Weights of a small mixture-of-experts language model, trained from scratch on English Wikipedia: width 224, a variant of SOAP for the experts.
Below are experts of layer 3 (counted from 0) of a mixture-of-experts language model. Rows are named gate (a neuron's input weights, with its number), up (a neuron's input weights, with its number) and show model dimensions 32-63. Each number is 200 + 30 x the weight over its row's rms, rounded and kept within 0 to 999.
Before each expert's rows: "gets" lists some tokens that make up at least twice as much of what it gets as of all text. This comes from a sample of Wikipedia text that the model never trained on. Tokens count by the router's weight.

# expert 41
gets: " the", "'", " a", " P", " to", " later"
gate0,139,199,196,193,212,211,190,246,208,173,199,246,176,252,187,145,223,204,183,211,160,228,166,220,223,180,212,147,230,189,226,235
up0,159,215,173,203,227,137,158,202,174,197,215,203,169,257,154,194,206,214,235,198,151,206,180,238,244,242,205,238,202,225,223,166
gate1,189,185,211,171,230,188,225,232,202,225,206,205,195,246,255,258,226,268,225,158,186,234,145,224,247,173,176,224,172,180,227,209
up1,230,182,207,170,186,220,182,158,190,204,192,181,232,211,198,220,238,222,167,206,207,160,127,250,199,248,236,186,271,205,229,185

# expert 37
gets: " was", " is", " he", " are", " were", " it"
gate21,193,193,179,195,202,183,197,217,215,139,238,155,205,184,234,205,198,162,180,177,179,201,180,174,176,193,210,241,220,158,234,141
up21,240,120,187,236,172,187,171,210,214,205,193,237,166,221,266,201,263,232,280,235,178,226,203,208,227,279,182,215,226,225,174,211
gate22,210,178,231,215,120,178,259,199,207,241,186,215,207,213,196,216,223,214,237,213,217,203,153,219,240,190,232,187,179,212,175,155
up22,171,163,221,180,194,151,191,213,239,172,149,154,184,195,210,198,154,198,280,188,197,200,231,226,210,212,213,198,251,252,248,142

# expert 2
gets: " and", " (", " was", " 3", " 10", " known"
gate0,122,254,259,229,172,177,220,209,196,193,178,202,201,206,233,246,257,204,227,214,191,219,213,260,207,173,209,213,227,145,197,201
up0,147,231,199,222,142,201,202,141,214,214,222,175,220,165,221,161,195,148,205,230,217,248,206,235,182,172,182,233,218,190,179,192
gate1,183,198,240,176,164,186,223,212,204,193,161,214,215,243,179,236,239,216,204,194,152,201,188,243,165,232,195,177,231,195,232,213
up1,158,226,163,183,190,162,233,223,202,207,199,175,205,172,191,180,208,195,175,228,253,260,253,252,214,271,233,178,201,255,210,178

# expert 24
gets: " that", " 3", ";", " one", " 2", " as"
gate0,182,276,210,155,203,169,149,232,218,197,230,221,250,227,180,229,197,214,204,238,185,187,296,253,237,190,163,224,208,204,180,205
up0,168,195,244,166,205,161,209,166,193,145,278,247,187,178,201,196,143,170,172,221,200,141,175,201,168,181,208,131,155,188,253,148
gate1,181,166,181,170,243,202,210,226,152,186,244,201,231,227,210,180,211,258,184,216,202,179,212,228,235,175,202,191,191,202,184,174
up1,162,223,244,187,212,203,262,185,194,213,186,230,159,218,181,216,173,189,242,173,236,177,148,244,190,197,240,191,203,174,218,157

# expert 33
gets: "in", " total", " capital", " Championship", "ji", "ation"
gate1,214,227,221,156,216,187,225,264,220,220,237,178,145,201,199,174,213,186,230,169,255,200,261,217,227,200,188,230,207,156,195,241
up1,156,179,170,247,196,220,221,211,161,138,203,169,179,228,232,255,211,215,204,202,153,179,215,185,221,231,202,238,254,202,220,175
gate2,180,197,189,158,206,200,218,205,218,167,225,204,198,173,164,147,218,166,220,179,254,202,162,248,237,182,119,221,226,295,244,216
up2,177,181,217,237,213,190,177,192,219,188,205,212,212,237,165,195,206,209,194,174,246,208,251,223,185,217,270,212,174,160,179,148

# expert 32
gets: "s", "e", " a", "a", " \"", "es"
gate0,155,175,242,161,215,205,245,184,163,202,216,208,212,221,193,191,204,224,217,222,213,199,245,252,208,192,212,245,167,189,217,204
up0,199,194,194,169,169,220,216,115,221,234,178,201,168,140,195,189,189,216,196,209,186,176,144,173,170,211,183,239,215,153,164,162
gate1,207,161,222,199,239,235,226,206,174,204,208,125,236,227,192,184,222,197,225,246,221,253,234,188,177,203,185,138,154,181,168,195
up1,260,201,228,160,208,142,247,190,197,190,217,204,225,203,224,185,182,205,186,230,173,204,209,185,187,193,193,218,193,156,247,190

# expert 11
gets: " 8", " 16", " 4", "ur", " 14", " may"
gate4,154,238,200,258,231,165,201,178,227,202,193,194,176,218,206,191,204,209,204,241,122,191,191,184,235,235,187,225,155,200,185,158
up4,211,228,278,165,238,159,234,156,169,189,268,183,185,219,197,254,222,220,214,193,229,207,239,214,154,262,202,206,247,233,239,168
gate5,204,188,196,225,241,207,183,232,213,235,193,234,232,243,224,210,168,252,226,205,180,203,193,233,217,206,175,241,226,154,187,181
up5,240,249,160,180,263,235,179,242,178,178,251,209,215,186,232,231,181,169,191,208,216,173,197,192,146,176,236,152,156,217,216,210

# expert 14
gets: " in", " on", " at", " from", " of", " to"
gate4,207,194,232,208,156,205,217,238,210,219,262,123,206,186,178,197,230,262,145,250,275,183,225,152,186,244,182,183,211,222,198,213
up4,209,205,225,218,227,221,216,237,194,135,207,201,207,227,185,159,158,245,238,228,172,251,192,196,248,208,184,210,196,228,167,184
gate5,154,218,205,138,252,206,182,223,187,230,206,197,180,173,228,236,201,240,183,191,161,152,228,183,239,187,187,199,211,178,253,207
up5,178,165,150,187,188,208,219,168,215,205,181,247,183,260,169,212,175,202,213,221,220,192,197,166,164,182,189,193,189,184,198,189

# expert 40
gets: "s", " University", " 1", "re", " National", " February"
gate33,160,182,188,203,248,201,237,155,187,209,197,174,198,220,220,233,203,159,187,210,232,148,192,189,182,171,227,182,176,209,182,185
up33,190,218,171,214,185,191,183,174,193,162,223,232,143,190,174,139,171,194,241,241,220,178,230,159,196,222,180,185,220,222,167,137
gate34,182,207,201,211,223,237,221,188,228,163,203,211,176,180,159,227,250,158,207,170,178,234,247,224,174,250,221,227,181,210,235,237
up34,203,240,220,196,231,168,244,196,231,166,171,197,199,163,181,179,157,165,179,224,165,238,246,194,175,265,167,176,204,205,285,220

# expert 42
gets: " of", " to", " by", " for", " with", " from"
gate4,161,184,217,181,207,204,188,207,185,194,211,148,185,218,148,191,180,182,164,170,192,178,216,167,185,203,157,248,222,181,229,161
up4,198,170,175,139,158,192,213,181,207,199,256,139,173,179,229,255,213,238,205,220,202,162,159,183,207,205,223,231,221,168,200,244
gate5,274,210,216,173,222,243,249,236,185,181,207,169,154,242,192,223,154,166,202,203,185,172,143,188,166,226,167,210,171,192,226,179
up5,168,227,177,194,178,228,212,185,206,173,168,189,210,238,242,219,235,196,219,207,216,223,190,204,224,198,161,137,215,158,239,184

# expert 30
gets: " =", "aged", ")", " war", " military", "ion"
gate4,163,173,201,179,189,209,171,197,118,224,208,183,228,199,259,163,210,187,142,193,211,270,208,201,221,247,179,212,255,168,228,239
up4,214,207,197,159,190,183,188,188,232,190,133,159,228,181,184,217,190,214,213,164,196,103,125,240,175,146,207,202,279,218,179,195
gate5,152,181,143,200,158,171,178,222,199,215,174,195,174,245,164,170,228,204,252,249,250,117,171,230,166,191,218,218,166,176,187,200
up5,168,282,232,182,197,163,234,198,283,174,200,202,160,208,158,187,185,213,232,220,189,195,183,203,203,186,205,200,241,183,205,170

# expert 26
gets: ",", "),", "\",", " (", ";", " –"
gate4,191,207,225,231,219,184,157,196,198,178,173,195,193,178,182,175,200,170,157,159,219,172,200,224,170,195,233,206,208,236,158,175
up4,188,237,248,168,237,168,310,187,139,187,176,185,182,218,283,206,251,135,183,216,183,255,218,233,187,230,233,226,214,142,220,164
gate5,199,191,165,218,176,191,161,193,204,197,150,218,203,226,198,198,208,179,187,248,162,190,228,260,239,211,265,188,219,186,144,241
up5,188,160,185,212,221,193,261,180,242,245,233,149,162,113,202,224,194,197,226,193,163,207,197,156,217,258,202,193,190,208,237,188

# expert 46
gets: ":", "ul", " D", " L", "al", "d"
gate0,136,190,217,252,188,165,171,204,208,178,247,180,222,198,163,233,195,190,264,220,180,239,203,177,196,261,234,176,240,181,246,160
up0,145,174,251,169,175,239,217,187,245,231,209,211,199,218,175,209,187,221,224,152,207,181,231,171,203,225,202,217,159,222,190,190
gate1,254,214,217,218,204,189,233,197,192,206,203,197,181,192,190,216,220,163,142,206,199,179,180,219,202,188,189,255,232,200,250,230
up1,184,248,190,216,181,225,209,178,216,214,186,200,229,149,140,191,190,198,210,240,226,216,237,194,218,209,241,226,94,167,245,195

# expert 9
gets: ":", " John", "-", " a", "O", " pre"
gate0,199,229,240,177,206,187,151,153,193,177,200,205,241,165,189,225,226,232,219,200,198,172,176,254,234,229,229,228,223,172,143,161
up0,200,166,241,179,218,156,206,206,180,201,152,218,136,189,266,200,229,225,204,209,185,168,212,204,247,229,187,197,205,214,208,164
gate1,189,207,212,223,211,150,238,226,215,189,221,193,212,145,206,222,170,208,218,193,206,221,169,215,164,214,155,233,243,240,188,226
up1,199,218,185,190,146,246,200,189,176,219,179,202,232,239,198,208,220,170,212,199,204,210,176,156,190,204,198,171,144,151,170,207

# expert 3
gets: "th", " role", " 4", "y", "13", " time"
gate0,187,130,253,173,217,229,154,216,171,244,210,240,182,165,240,170,160,218,172,261,192,183,209,221,172,186,194,200,223,192,191,175
up0,211,153,190,227,249,132,174,188,136,178,161,211,209,210,218,220,210,177,217,260,202,260,197,179,258,199,214,172,179,233,206,201
gate1,249,286,214,168,199,177,213,251,186,262,209,212,189,230,189,207,195,200,238,204,161,205,183,197,191,195,168,185,159,191,223,224
up1,197,160,190,213,179,104,163,178,219,204,220,194,238,169,187,203,176,217,216,186,197,186,263,201,165,238,203,166,173,149,225,183

# expert 25
gets: " single", " Islands", " Kingdom", " Monte", "°", " See"
gate4,149,180,201,175,197,196,205,206,194,177,220,195,187,220,175,192,169,181,189,175,142,268,213,200,217,161,227,208,211,216,133,215
up4,180,198,182,185,192,120,206,180,235,208,151,165,183,248,188,188,165,192,156,199,218,218,198,203,182,225,178,196,244,160,201,204
gate5,182,236,206,190,169,202,196,184,203,243,241,257,214,197,224,172,162,220,269,230,196,207,241,207,235,205,145,191,269,209,156,207
up5,193,190,166,234,181,169,185,255,166,190,243,163,248,217,236,173,234,182,236,246,195,148,155,182,231,192,169,292,173,198,232,213

# expert 5
gets: " $", " new", " and", "L", " L", " different"
gate21,208,210,162,164,192,180,118,213,154,256,231,236,180,165,169,187,228,170,162,212,215,198,191,221,237,162,206,163,166,272,214,230
up21,149,200,191,224,189,183,198,148,235,187,170,204,215,220,155,208,186,209,205,207,179,226,268,185,224,225,183,195,209,232,215,214
gate22,231,142,246,201,171,184,201,126,185,206,218,182,207,219,179,193,239,208,171,233,229,154,230,237,169,219,170,207,220,202,214,241
up22,208,159,157,207,187,221,185,161,257,196,192,225,177,228,207,183,174,235,224,229,154,223,202,215,229,147,230,233,211,206,240,174